python train.py --num_hidden_layers=10 --hidden_size=256 --n_experts=64 --experts_per_token=2 --d_expert=288 --d_shared_expert=0 --hidden_act="reglu" --moe_layers=[2, 4, 6, 8] --router_score="softmax" --normalize_top_k=true --routed_scale=1.0 --balance_loss=0.00278 --balance_bias=false --router_z_loss=0.001 --router_noise=0.3 --n_groups=4 --groups_per_token=2 --init_std_router=0.00963 --lr_router=0.00105 --vocab_size=4096 --norm="rmsnorm" --norm_eps=1e-06 --tie_word_embeddings="early" --optimizer="soap_variant" --learning_rate=0.00508 --beta1=0.95 --beta2=0.95 --batch_tokens=[131072, 262144, 393216] --max_seq_len=256 --train_tokens=1017000000 --max_steps=4003 --dataset="wikipedia_en"
Below are experts of layer 6 (counted from 0) of a mixture-of-experts language model. Rows are named router (the router's row for the expert), gate (a neuron's input weights, with its number), up (a neuron's input weights, with its number) and show model dimensions 0-255. Each number is 500 + 25 x the weight over its row's rms, rounded and kept within 0 to 999. Numbers have three digits each.
Before each expert's rows: a language model's description of what the expert responds to. This comes from a sample of Wikipedia text that the model never trained on.

# expert 27
It responds to: Numeric table punctuation
router:513517445463470513538522482462464535468456453524521463468515549511506556483467482460488460541529535491458510450508474476479529460483471453503527525529510474491495482474508476523522508516518533530519516459472544477491480499487539527497516493535480484493516493476527481481480479542499496520520525489504524519537506473524455470503475490527487476535475517539472475514468495518488495502523531475504475529537520518493510532476505457489479496491507544466495515491491494493524505525490480515510527524545524486468486536489476506474510485483484496464524499451493531467509522503459513509475495473494529522473484487492508537496479463478500524524502481540512485497517473519477501551493476489544527480541511535515537491532527532499529518479465516474473520547526526520519525503500469
gate0:518483490513529519500502469507520509521503477547468466492475490524531511472482494563510498449542490485499491508472502490505557514470526517505534506490548462524478473474462532514489489487521480491487505487515487488527519561532490521513501503487486508508548502546511510469502456424475469517511488466491473489461541513512499493489497488469491514494478529468476503453512517463482481472501539514492493533484518521486472532499499521474467505472471519476492492502535481466474515493512461493523501490508504471504512493495469470449509449515526471498474498462521523474569490507525480507465484508532534520499549492517496505465516553572460502480499471508507501515475520523456477534478518478498485486500482486476473497503522488437537486497475547468534513527520461485489477536509525
up0:475483489511477454464507510494486477510481487469472491474540515475468483519503443488487516478483504510496524472541487504487451514506485495475492532528461524507505557516521468500514518495491488502507493541472558477525493512476463497503504480531480517499440553459526481504516507544509551513527513550509548508522492449538506495537514532503514487448507460561483514507525518529500520518480479494499501486510524515523513492467530487524464489530527541485487513526484496470515545506497523488509480493482500499513497485496531510495487537523512524494511518490477529510429537490475512438512468520503478489521472481493476493519502485451458490519522553483466496493509475441532493483464494501521482542456488476519504527482465538525499514491499465526494491455476509522549473500538511
gate1:496532462507489520493460501456517524504462512466519490511493507467488506494490473488517491550480557426520500480502524504525497490498504483441510512492524517508488518474476532538444525505505500518527493468498495488468478517493497516528490509455479505514521550475464436494469520522522495469465457473510507504528484441532487492466528506517480507509480504491490488502498468497543492481509502540513542544521486514486507501523492462481539521490521494514504485485470534508472521473463483471462551484499546460527522529547471459487446471485497521536536490522465454463497505502510494503477481491490473514471498466451485520506530482503485506500485508476489496472495458518464469512490518498554505459540484479518515524514497459511507445498532489480515493524566518497492498485497528
up1:523508558506473475455490493550503511486500495504546534530532474516529490484476543451530497499493533491500454522503510494475522492515514454512533492532495528556478486475520493485470499560548509492477462531503553489510519484489500499498497495514455524497500517495514492476490545529517462552526497534508511488503498560524515520483513519517481497518508524510498479494506480517486513505454497465519509494486496520502534524465483493517472511469501520480455457504469468466474507504507561521458493538477522487525486488481507541533503485496500510489499452489512476537461533481526465514485463525468514447534568509553497499472497514488542515510489506480516486517531501531481493509506457521490487492524571508481468491531534491496488504483507501496466486492510519489506573489500467
gate2:520507460473473486535485513544497507479457443511519519452523486527529571500444534532487491478508492544543504480520506502478540479481494465500516477541489457538498467478470526500529472525452458486492492536510509520477494519508503491484489524509521527522482534479513495493492505519514494516498513539473493511486495487478562512497498506495471474492479461484475463505485506525494540503478530490459514456535500517502536462492481498475513529488481519457470516552511500489497485497514474478486515508518473542502481515532481538466487537461500505514516487480495492512504527513468485500532470469506505492513500488521492527510489497540517532499453478584497522515540493522475464511500544492523467526520506542494525490501501547498496499497440477467523474476518566485491484472460474
up2:521415467516535492480481533510513494496500475491517492481504481498510538498491525462513517500490508502550489432511515519530521498478463503486491504520491520465504522502506541469544524520466475484497486547503515503492523516506531534513492528487505481474487503528508441502488445510520530526478558490482479532481523491504538462527464495501508525494459480480490427509523537515517458530542485475468498491513478545533535529502522470537537504510492468493486527495534526477494475522493521495464510502474524492508504466523486531482506539510495526478499537532504537461462548451484517503524459543518491477507506493507535534516456523490521523465501449493484485510524479469476487502517537499525477511468542523492494495517498507510515498490517502476518468515478487505452506517437509
gate3:524486492514500463542499529506502486505484471470481474527556551513483476495472472515510472465510544535499498481487534494487525464504521505474523483511478529496502527527532480476481438483487479454501477521524481495491490507513571552541538505507514454500462443459479480495479456477496481494474545478463474498508518511509459487481479524478487521517469475542465514507510461469514485485533473465470499518528489503496514521564500493515481522520473535523516479493486487495501531516523498464489489467498499505487498512488488502476481489483504505536542532498572501500520473557511516511511520521526533514469487512447495486489498478498532437541509464519502497498516489515500522511508504458487524494511507438503525475523486501441473517476517469447485478489511508499517514519511538
up3:487519495510470484499561520485519515445498472498461498502499534467503471476443507549471518484506509522563492456510481456521486492471538491506512513552472498507549517476510483515534445521523499506501487485505484503529487481559523486485490511504511489504500501465490522456534530501540492518487503507470533505549445482536519548456501524522541502504477492520472477537485487487525525493484496493460498555456491513485517525512489464506541557500528481506533513521497484451515533497479528471499446503521450513503519461497499502518486512513488516548505544475505484516505491487505460492476519493499511490464514493494443504496524481529538508470524505502511498492550506430521538497470458512521500470502498524528490531473501511464527522495515509502511492492497480526449506516487498
gate4:497574472515477473484505495479473509541528511510510503507478474457498531441463512502481457491504512477532540551514491461555505482504468516520525508504485486486554515493507464490505564500492521500494536482534531487519480478512475518497502531501505467556517494517549504549514474473487480501536500521506503472505516507464501490448471518525458574520449463490520501499490507484485518499499462479535490483491440501451532534502507458535474521502480451485502511487502527504500506484496494488523486501486508479515483492515506503509488496501482520485481487498512524497526474500482460541495536499525509539470490479493492482497487478506542539470534535550477476491529451502476518527512513500530513488468500520506537519479511548452501512521472521529525512488512498507555536447507489
up4:513495534475510505490527447524535519455503512486493520508536502532538493503515483477518530553485495516528453480523541486492519493475501466472497477518491497487501551471515476480482467477548497482537491509493465453491492495494480521523535487516477460457523511452539504520454527517495479481482493486444534542545496467542497541525494507539528457519513473449510509508493489501504496486502514504537516464531528488513502484520493464508532464498481469499463503486498510537484504498511492543470530489539481541483513494520496491489514514516487474468527501502518463524497489530511496479524510494512477500517489542488484493548512514537466502540449487478556553490438519532499482489499510480512522508496496458493473532480471475510497449573522530510505486481523531469509504539508517
gate5:453497479507519504444528469539489495481491518497516524486527545507470497496518472485519497465462539481462485465490496509522515517506517519460434484467492453453544486493471501505479509525479502553466504442497541478511503487502536494504511511482562493526506464510499528505501511515481513491475538560484484533510511521463487501437463527563488505512461508492497517523509506518484489492470505510494513467518547509515521514488545436490450469537462482482487510499467515544517472491514471501511493470509515477533499498532530507463473483508512490517482514513535494536481531470488499526441500519465516488510531483517504506496485533480474451552475489472497518505483560514506512496515498489494515480495463473481517490515535499499493480502533517498511532527543525492505468520506457
up5:507506500497517493466481464513520510508483489484458518492530487505516512475543479496505486504462526507497478487521468534470543524506513507471511514519503444502492529471508526443503543521518492542529506453505529496498498498490532559504548539500506531476550474515475542480469489518507553481485504484463454529540489509477499509464537534494464485491480504452488506493506445478498490512514511526529499486502485493524526471526511520516508478492486519463497521505485475492533528525488478499512513539495535514483536474515523543507481476492477473547547479482550478530478503487521452522531518457467512491511504491488513523534458508435483486492495486470529483467478524520511520509471499534491509469517476509475484464525483495496537507520511489516455518541564466535460527484524454
gate6:505458484510472478524488488525479513485492463462502499495495519493493541475477471525493477507509537515472526470490490480520539495525506509509527478490462462521448511456503499502459503529513500511489465504438478501549487463499484470490494464512519488497519467505532469510483500469494499444505487525549529516516463460536481515553488508488526504505479520505495478496475494495511484515479519529526498503468496500468496498488421495459493509506486515447518537490497476475510505504464469491495470508473475516426453495504533479509419494506457527470524499501501511538507493536486487491480508512499471512496478462497508492501478473492488482475480512494534517428502483523518443430440483498503483490468511491537523471487507508523543512506500501532468537503490479532489505545472504
up6:478458478545491494516484498527449522547473478479484507463525505511546484497451462517501448527506507508495526506511517502499529531551522471500500494524484466513487529514467529510479513525512524481465498528476504491547529491525482506519490514482506520472521487514412493517510478505518504497488488532522533506501485470521518506539438514463519460485506543483494470467526500509474511519533495535523533518408485502498497476456477481490537500495488508468531505527524486495548467484495545508517470516526516514518480480481512476501431501512514546483542501520522498490513474491499491490549543512512470495513469466475553496482485477522470512492533486478511494482489483497469506480467519458495512463509501515541497473499520497536455516533534473513466483464489519487503521520491481
gate7:476562477491477493485492519523564525520498497525508451476534489486513484471506498512486502532497507514474514532489497518505501575449504482475451529497495470512464529494465476500477497459475486500491488530504523455489490475501541532475505504535503486534506555524490452491477501523515480449492510488531478520477480484500509490483511526486529494487539485497515489495515512504450540544478552484497457482555496530473515543502495490471484496496532498441502491513488465514490505491462482467484536524510509521494488538491505498486459526521512522536516497542462502500528525487494461485443501513507520478515521526529471548501540489516473467549508475513519490530492502541473523522521487465525472538483528511516514450529487515493494494480484534531445461500507487527503463507474480
up7:478536431509460508465468532500490508500484483540508506513511521488500517484546536518499486549456477509479470512527478500505495483475498493486499521478518523488517492459463488493485488497484470512498494519509518477500472505513486489473480491539518482484488494500484444504477503506523463501532494495511508514523530532502473484520480527510495474538521544488498509503477577506490515512452519472456513542519488511501497527481477487512505483465489519452525484489473541515490500512502460499454503531428460478540476517494509454516497558520502537522477441500491501526493482518556476501452485534557511471518559499504488517504534466542479504508502505498530531481472509525437474504519500492489484540502481494455512499488502502491440492503453511529512499493522483534506494529445535

# expert 14
It responds to: Closing brackets and headings
router:510523451459472512529526475471467532472463452514531466469518547507497551488461474482480462549529555491453498451516485472490520456488475463500520534524511481495492498473500478513520519503516537546518513471484550481484468506484525538486520476535477496482528487491521480487478490539494488522515525493520519515532517471522456474512473507530489478526473519518475483513462477504479492514522524480490480524531525531495514510474510465467483508477500529462495514498497521485519505523488472511513540530549523485472483528500471490503518482476480495466520468471478525474515520493486511493499507483502529521485507475505492538496496465478496513531503506530532489528527471515479503552488484509531527492555517540526524476533532549500557522482477523472472540560526523526522510507489465
gate0:495508508474526468508538493570524534524501479448460490505514522472498546494485463498465477455524538512446547530479473506511475473468485462445538453548518486509476517501493457522490517496492520461484535480463507489484521489495483516480535494536487540504505478493519500508534504491472495515528494516492528513482516473456465467467493519499514515495519505470469459472503499500502503496446496490497467555513509485527529487473518517477455521495463500454472513492484551509483474524504468534551502508523530512540540499478493526489526494511491518522488522532513508501513499469500505429508524499507518473495472552510467517505518517495561436571488467495519538513508532494471506469489472496477507514477510499505506526500494467495479502530492484477500499518510495505499531466504507
up0:510529497538463512523487478499515496492516428496471524528504507535483491507455545513527530511436518484486515514495517523538532486511484509467532487480549510492487455437512501522496484550502516477532504463510512539541452479540533530465499546481545518507501533510499514442495489480500460476495524536512540532484492523484550498487549490537495477492514546494516485500507482515493509488497500535486511453509513515527505495497470474498524463504479461501482530501532483489519521512467520494514526555501460522457497494516506482547503511531483507533509488513479489500473478496502489520498475511538499514509511470555468515469521507509519485543527485504512488508449489520532438450465504489473502478453487475554497500508524524502514485502463519488490496509510499455542478514512483
gate1:464471506536510551482497490539511549503483527534497488513494495507465514487523495492480499515515508496512542495504500520501480491455503474463504514511555514445464512473466523534480526481488504512501479456479461455511490488477520525490501539474490517437530480511524455471463522499523536504497526486473442509535501510489519484431519489473468457499534506475488505533523499493510496531483553473521483484499505494514504480495518477509437513458482481527491497491511487512494497491499478532494501482507498492512523511507482509513513567491466465496488485488513518422503511501495505528512494440479487506532481513499506457501530456500505504503500496547498517481510515506502479502480526524548531469500529452546488520509527514506563466481521539546519482532488513484565467482516464
up1:508474491507481551550511488515499492475490520464511477576467517539473516499526491539487506551551539497494545485449554467491472534495498556496472490503516542519508518544475480489459528508483537500477496496477463547496482495474485510500496506504455473481527485527503497519463481496532525488555493501530529500520511500490475496507497528453497460520529465522517527534493480520450522500513490474497515527478516469469490462492530527493530528468487491527495534497501516481518508522523499464490543500488508482478501483511533514496502497517507490533541479526521504488545514532458475527492496533469493538509497480443479473455509486506547460454516547528528517538458502489521497515500487447487517497503536506488516537483493503477505529485471508530531476514522510484496491485487539
gate2:488516498465448513525524512468491517529516491485543493514509506479471526472481496488508506475489479499522508525531536507484526510482497504501528503516523477456496524479517515499506517465490462576498500532549448496494492477528504521477554476520495455504490491518504459502499474487474500489531483450530482488500499480478476548468490482519524538488510479534502463452480536501494495485546461454498480521529557579504530525455491490480533502488524471464477494530555501505504508516460501540526547541510514465541491496486502483490527472521509512493525499483519505477532513503484518493477495491486509521464526483476477462502523513484553455504510507484434463484531567492466518492488488523525517519481550533504480481491461521526512495500477486522518507488507489508471529501517475
up2:524499513489474546509494501528536509505500498531512523541516503487458504488490479483528535514471466550484517505518500510503509498443466515514431500498504504460503493462503470485500517470511472532473503479518489479491490450541487545474541476543539483476500495506507498514466500530486499504540535485515505473508528474493475532485512504480507520552500480489478487480490494498481500490531500488498502445516530564514509512480503483509570467499504510508504482520522460552479533496480517460478535518469507436484473511512515498481547489528509477524503514520528559533477536517512513438474510513470530531474527493493494500504516526477501482523482494465523518495504461529499502467486421515522524503558513504508503475435509515485507500511502495544511462490512457509461484515534503
gate3:489550511488528497544511496508465496505513446504471488434503500506502553505507509467491515509537501454513529497525498501497540470453513507512487499494491525430541474499486456503475462492535538465487495504522505501533518491499513509494491501502503460509454543454511496552523509502491481506472506509499514502453468465478509519507500481470490456495551499490533512518529517490475485469471523485514500544550489474487488524488513525493469547511495501511461527511509530453544507552469482529492476518494504479470493487480509540483493493482500501502519540547445488468533459442498501525502476490547504529482488507477469515495515512479505535474480426491514497472536501501496535507489485510437522496460482500495474505523518495542487518514524510537489525487506498509541511498485450
up3:502495561522519505498543533508470500489544520461521463526515504481450499517480476479537493551493506525493488515492522510453548491498482490436459508457496496493471506498507480516559511470490535523534508512497482487496511533538510496479508522511523535465557492498466503477504511461562519477473489456541482509535523491521489464513541464508525530516470470511513527526469496501523548495528472508514526494506540556529524497503493486505531474532515492501470553502495485538500525488491497514550566491505522435535469471503507462518507526496479465501500497515485537540461490515486490502462497497463501493503493495556481486464526444491482489512492515475465520498486485536497520505505541495506514526509454515498485509498504474488528472476525524498517467526488494514503477484499500
gate4:469500477501505442490476509494486487455478485518498480518493533562548505466531527545495514506483501496448453487472465494512488498467516487499511463500491507515459548498494464524498512509497465473509494494470517485471530530531484483477482501520474467497439459495517504486572515497497454556505496484475512474541514477532515492492465524516526503523486505500493477523480503492446468460467485488514531507512493518541473485519503512523497544513538493482466448528495513515530458522474462521486539475533541477463504473554465452520490524492524473496476496514513506457512495497524462483506548494505495483528551501536549509517498482467493477517507517503520516491530466519505512510522486530540502480496506520496532494499515480500496503517486502465463471557484471521514526529503529
up4:464508467496522506484483520495449474484485454504505495426519525535517483504535529503516511537534478518492488482487487480492517509479527486507523484504480525515486515504511489544520484506477463516489489493489488491518530548509492491477517525499526480505457484507507513492512503473528469540486494447533527504514517502511516553502519520527511494498547469491496496499467508532478462472497540497477529520495469499521479505524486497487487474494552457491482450494476509472523517471476442528459509440509500445457504499529471426493500529465497482486513483549511559519537449532512451489482527497463498497507546493540461471525502467489541476507510521492478513507514498513529486522551486501558484486468509535479509536508482510538496541497492490466508482512467472521531514506474493
gate5:501468512470473543533462495480490541520489456505506493497534482516484517515509485504520498470527527466498451486537501485481472525523490511482521492501526522496486481493504517490534521457490514528491518492497531498470454501491519505485565524492504485488520478500538490500508501489449483465459507483488509506478503485508484480499527475509494505475504534481516444519479534492444535498541467470521511558543542510500507447496483475465515510504474500503519525492518509515509466526504499503492481473484542439475526442480564521537517460507451484506499485510501492533539473504518534478508473543510476481473449548513494558508470496481483484532506460515510526534494494511538475511507499487487505504499518544472516475517527484544480471475457531489457510476459504524506493561504476
up5:467495477504471492476489486504484498464464507514504487489498485513517479491534529472511473483485474524506529524502491501476514518550510516492481489457529497504488549514485493493549520492480520476523489470495505498482528556540522494523488484486502473511523458473476460509502452495502520511498518523517466511466548527516514517486476479506456531556564511477538498505485524538487513550511471491532537463486485482530481523499474472464501514525518501512540500493517508502487476489530517524522476503478475485482540545512505467518526503482456560475509458496498551469478517493520536494502480471543491455488497511472521468520484501556524492472485485521482485533522463542515457503512535555527520525519519554478512515475505514492502537541462519482443522484499520499499469495533551
gate6:500478500524475490517516497501522506519515496480514519517504527456521491457526537498501499532539487479509516497477494536494517491467457490462479518507488529541513490495481492515484494497534483507532543500546496473494537542475489527486485503506457508501498524492479489443458511544520479493534510489492509529560546503494468495461524512511500465539477470479492528541472463493472509433499494529525503479531517551494485497472519471501478516535503505520475533479468467479498504458503470516466465522474464511456460549526521500519515506462510498468470486501470499467516458513490478516509546469517479462483463488488473448534500449528486522462507490479481459519521520524490484498506511537487546485515533494493519528471509519475519483464497461445502478478479487524526524442479498
up6:518493486590483475482484505526526537496524484484501499523488509540502468477500524523478517481511488502509478502521481494487527486445478522472455503543548505527499475486479491489508499458519493514482552488499534452473507495508506543486453532469444517467461464513476529491491498522438497505494503530464518515500524488516493462483525462490506482477499472484505489461521520514494578461523523536482507490515549495494523495481488503539532505499510483472484527503501513502493558491496510476499511507470497488508465478441508503519489508504481481503465505471486492507493554530483530525517495450510490475469480517448515495516525499525494517506467476469497493541520476550504450547519515507537473516481452477506504476474488507498492548465513480464540459502501459520484518512517477
gate7:514563510482479481509481587472516521498442486554466506491504510470542504481543499459497452499488507470464532489509429535505492513490502474505521483513472464516449488494529481497440501546489484537499534488492484460489460473474527508513503480499494537464504479550503479502547487473504527544500521498483480522487508506482481518514531492506515515486507506469493520514505496502462518496453490518463497473493473496490481485522499479471496507483471545487508539513519474476476484513526499479531493526527515476444463529460486534510503529429535521481496475447478510480483508506531519522507517492456516505490497493483506528500497505531536475523491531514463498530496472493458504536488487540529504511524491504494468485515478513502469486498523485503508508521522453517529482558465513
up7:520486491482482507539491534541543496515492504510480513556491538497490502495513491499486504472488541470486524490505514549533518494496505474505568528486477493515488516458502548514515491503499516469489540498531504491497487467523469490517498495472506506467520472508489520479480536458502496497470541522520500476476530467519480477504548562498537475449520500476489538532516501487505504510496498510501535481561504502489484478496524511485481516479563464524516525459451522477476486532496498484471538486534446482500525492495499470472491515509516536482491498479494504523476465480500496456514506529502530525530453490459498499468450516498510516578543510491519500504526457488455504527470500532488505519514477528464495477474497541477508432505545533474477556519485516478513506527491505

# expert 26
It responds to: Digits and numerals
router:503524450466481523530523461471472521461460454533523467474519550522493550484465489473482455542530528485465499452512480477490524462474455468514522515527504472482484497478497480519522524525519541528512514466468528470481483514490527532504512498531471489474516487473528484488487484547495514528508520507521516522526504468522446483516472485503497465523472523528461460510466476497475495487523534477516470522522516519490507519449519468455475492502495536475500504489501501504524522526503478514510540537562527486478483527486472503496511487485492517456516498477468535459502524485474509513483502466499519526470492486476512532488504462486500505547508470525519489514522472516470502544479466521548517474519532533501532488530532538493525519481473513480473516545518521519520524504498467
gate2:478506489519532481518547472541533564501505513508508477487481534504518488487530490485494493481461552483515504533501466486516526522513495529504507498498494515470492530538437480496528524483538493507494471494467497530462531457527499523495502497529495501472509494471549519527509499527473498457488511515540476509516553486526466514531501480480494498494440527482510556535459461479510476518507476525527512525471480491471512519442466482448503495523518518497510501467439499513464507479463528493549527499485500475514486487496509470493529466462499482521471461484487458463494478470526551507481443494487463505520505505497496502525505474495541479503470464519561471472494470517507496472454489476501491477507496492487483501506518518461507465515507432514510499483538494529469524472484503
up2:486516490450486467488443507471461477548475492508486524536560519538510526497520511469505484509479484508493472458537485518463538473494479461501558492534470548492537469527498466467500486513508483509500531468502483533502478489500463463544478531512510517498503485504482462490541514517494472480519497518463495492495499476521537489518517503529459487492551483485497529524538509487518527479466540494450507507520488480490524465497499492560495542484530471496520493532518540496493497512516499540500491491530535497508524514509532557508508506528568518494499466522501531489530480515496463492501499468495514494550526472508495483484458488530513485495521544467485492503509490506498522457508504531473535504537523463506520507467498468520495513508525563465504513554496523477530506520459463
gate3:522521519441511501494518514485497488486459463489529485461514474490462516495486500476465470493505468499486498507477460537515514497498492469531530476525499476497485509457498540482464491451481501508532491470539485501519565501494519516477468488512493529522504517477428517499507492548500490509502524490489545462505484489503498493531459552486511517484545471504515491483499482542483545496516507470531501451501511501515460491536475478494489504501452521451499463480518546514508505530486469451513493510471500450498487515503503499533517508484509503527485513457522495499506535521537497490497540528486549531488516486494480491478519472485505519547479475537478544478552474504496492484471493456517453504448491483540517491487465475526483501514519539502520528542506474462507547443458508
up3:551468499530496543489471487501489537492521473488479498497463521504487523473486497479500490493454506500573540495513492472455495517530511515515490474494539513492465541517494545511544504526508448456464505541485517457443513524517495482489483488503461535473530520490480462484496473470508504496487453584535467494521481482493505472493515487507558524507511471495500552516530531450490475488505461536452501509505532501520509506501498504482499499484509500486435482513490481477485507516541504508502525455549508543524485468479450470511510493513489485495445455521491553474493488451532501536544507519484510519502500489486465518490472488499522486507490520516474482504487490519447487499533534497508512526477525494489491501495482479453519518498505485523524501501491475498535484523462523
gate4:471463477495498470532558457475476489517507478522493477523504492500511522447506468506521454490509513481531487499510561509507529503535487540507487516546509512476505521516550529518497448540511480547531495474495476534493503500501571485500525493494494485501458552523544486523493506491533505512509539576512490503502488496542514529526469510498488508517531527499522529530491525462548508518474493441498457505495504507469513514513493477550518551503507493485504482497486468460470479482502513483516482517579488488538518486495499519514521520537506486471526512460525476491534517500457539492507490453482488495491504491494554535500501529530500472484507504486505500531523511554455499488527521482491537493507489477518512500519550538485526486499497476486466525538512514487519483528515474
up4:518509514511482506486502491546489473466554474458476449514514488498516504435488500494509432462512508540480524461483528488487475523501499549509524511532517498491470545500514504532527483513484471484504521518531470517515535514493525508490463530510518515482483499472530499540509508503510493480483497472486485452500516528484532525492477528472478505455525497514496518512492496495509513516483487489499488478458531531513443513489493494501495491537506497482507475510534532487512496546494520477517522475528492534568503478500452483459469499560468541532522528471503485477499513453479510486512526469489513530480541429488513510514516509549480471482498473509499505532523517528479487505568511482541547465528497492505520541514506488509486489577477485480487506479498489463538497518524537
gate5:521542498490522498491475481499484492465461472485480513508450450493491524457511482468525471522532472511477489483470533493519493514478497520472487496433538430519516529479524513517476489485513519462513515518508525492517528532503510489513475519536472506510524478523475488497495492479504488520515515501499474486529511478499492497521452505503468454470491487487451513466494498493508480472473478457505498497561521474505483478485490469533490472501491487514505532449498489473512501512437498477474473498482500520478481528508458561516501509486499540466430486490472512523504516457490523468487493491532549533521496505450516481465457412523536474493503495536492514523544482504468479529500488514516470478481512504559504527511483500493472534474452464489513518512491459504511493493475527
up5:516514496526472516519503478493463504484509520501505497518452501494514482517429481473508493521535497508498497519504503517506531521496494549508481531455507505505526520512500485475503491488517512523499473492529515520494499489439524506496489474485512553523490482514457468481503461520506492504506474521475436505543521495515468493525443488529476530481494512510472505473520509480466484490522543463493541519522488509506505510453556506505523541511482536495463513482482517443484501472438540543457478522507476493532482512481473511481518537544491507478470460476499452468522516528491517490490555453483506510510466521463488537500490484505499527463555506541501517501514545504531458478545511513478502494488531470546504502527479478527448524526462507514499535473476489469525533487467479
gate6:453472522532533503473502465474467531488483476514513531469557506445470485465463521480531545499507500493507541470503493503534548454479541435512511522508491535503475523489501483493509524521424538501522546494486482492479545498512499508533529479502480507505498456492547503492519507522510504557493474535515504506500483486431466505471507460469498464486493543464494459506542519495464523530494511491530468503495484515481531496522541507504499486490484472515475518503486501526485540546530492491466526527487530460481516490511552457477505530510481518551512522490474482468498483503485515537506500470472535475483542543479495499460509499498493496484521466492510503495494506509542518509525535518496521482514498477503505476517513491499525532524536513509501535499545510499520512533478457
up6:523468508494484488534477487499513512513528483497527523496552499490463480529501514483500565504509478501537523522512482513519541476494519473486544525479483545452559474516493472494517522529481493429498493462529461534504516492513520543486473471483480539525482489500519506510528560533498491551484511532510531492482495464453479542494578500523494458472537550523474471519535524478524518527478506468528462487469485504494469495512504527509485492509523499538495511499495510482536504508535508506463500472520487462485515460494481497468521488505483519489542494534489497515511437511479520526526504478451495520517484532477498488503501489523518485493490503500473510503479474528529518526504517507535522518505524481485543466469564493535504524512493508463512504504511533471502490492488426
gate7:501527486550520513495501472512493512498470541504491446472435491493503561471477464502445492482495542528495519498492509466524482495487482501485472500454508506503517479474523483488527526500476520513480477467454506512502461466517506464511526524487528516512496505503462488525462554524495550515489480515461469515490492484454490469507498473517510513550551488466509464532480476461504528507537505487485472532531521522475504448487510505495494533493487513516467504459504473509495522495493453524505548508543499485490545517470520462499448433538510467533535506514487530484510486493492503497479508447526508511523529504533491507514511494514521476509498528493541455489464483532539466493457504499497558438516507463461507494474521526528490505500480476497523506490503512499486482509474521
up7:525528476487505476467542486535519513503545463525491513478486506478506497504491500510527494550469494524522520498545513509493485474465517514530482495525484471474464484496431483559513495501543483463543483452534561518524487471517456524515520525529485487484470527513514478537516505470469482492547524506522507518470512531511511523525528538457538504491483494506502518493491494502488485479484505509503530477491489505524491494491528536481517510495473503476515533507520486485564479467479488538529492485450514458524463510502525510558546514511492515481518493497490474501543531532494504462527511448443493465521539495457510506472507462521518554490486472529500479526526515521467478553529545467539474541500466503526482508484476525472527493473477513485507509481488513513523505505502506
gate8:501469478489487556510517509544510487529474507530479474495531540545509516498501495508523513525447498447455507478520525505477454492476467514506496502495477517534557475482507512516494508504534528502492495557478471494511501526451486500516510475519511513482478503479501515442514441508495503485503484535513514489514502475449470528482499526478474511466527503488501508509515508503488505527496535507520495508519516469543483557483496498510513507524524511513532528543458487462462536507486485481493506496475510473509485510520499530485515536460461496441473498492493516452527554505496505516484518549492506491488509448491477522539445446488503530493536476465512537509476490542488525498483484501493505434526501509527523535485500525460443509507542469522481533476468544459489483513477514
up8:541463505491466533521504486517498510523487518546533490497509524456529496515505491548522556465492502455445521484548511478471466529482457504530532537515476521527525500506494505494480505525521497502469495538487513512487538486474474517525503485509514470519464515521545541478513466478491486481486484508541506507519474505471490514470514530476541526465475465469523506485497529509487531528488539509505475446567500445500510523487489502518506487524530517516515507494458481469479478491482441479515516505483507510475529492490511499478530484469440476513479482519462496480504537496517491519482494482505475513469543499466505572507465521518482515472540476512552472492484456506475494511515493488483457445507519519520509506514466517519499525497517456539513516490521535449498471488497532
gate9:510493508518502498508505485462441509532514534532504469487560494553483491486510494495480472517474538483510509489439502477525534504517515502511535480536521510504507503532495480496521491494474517493508494495522495509504511532581499479477512465520478504491497479495505476518501503504481496539475527480468499511516501486470467483518507508488511455488475562503488469469465492492519493494528482507488505462485541538526497506549513530506515532492515505451487526487485488502474533570497497491511502470513465555446483541482504465516481497494516494467485554496487474490540482488495526475504546547492479521508600530522514475477488511512549480509554491489450535484525534492498531516490516531525520495491521491510514485472485557476471522488498532492528499492453474522524485503488463
up9:480469488477552465513533452476505492497511511499493517490512472517491517550483484499474512532477516459510465482501515481489531489452479496533502481521507480545508505492533497440536533522526483537514542493500535520487523536528497518485496495483460458500524503444491531495485506496452493499485531522491491509472491490507515493470495564510512513470541503478480453495463499502527504533554494478520479470480474465479508536482507479497477531523538497471537476520542529454500574474487529535537477494527524531505464536503513523488503488472507472503507492504496497505529499521512493481480482529503484480426509532514531441525525517494520466499495528469504504507514527497494472498485473535480538505471496479486506498493509506504485501523537543486546541537503460454525518469482458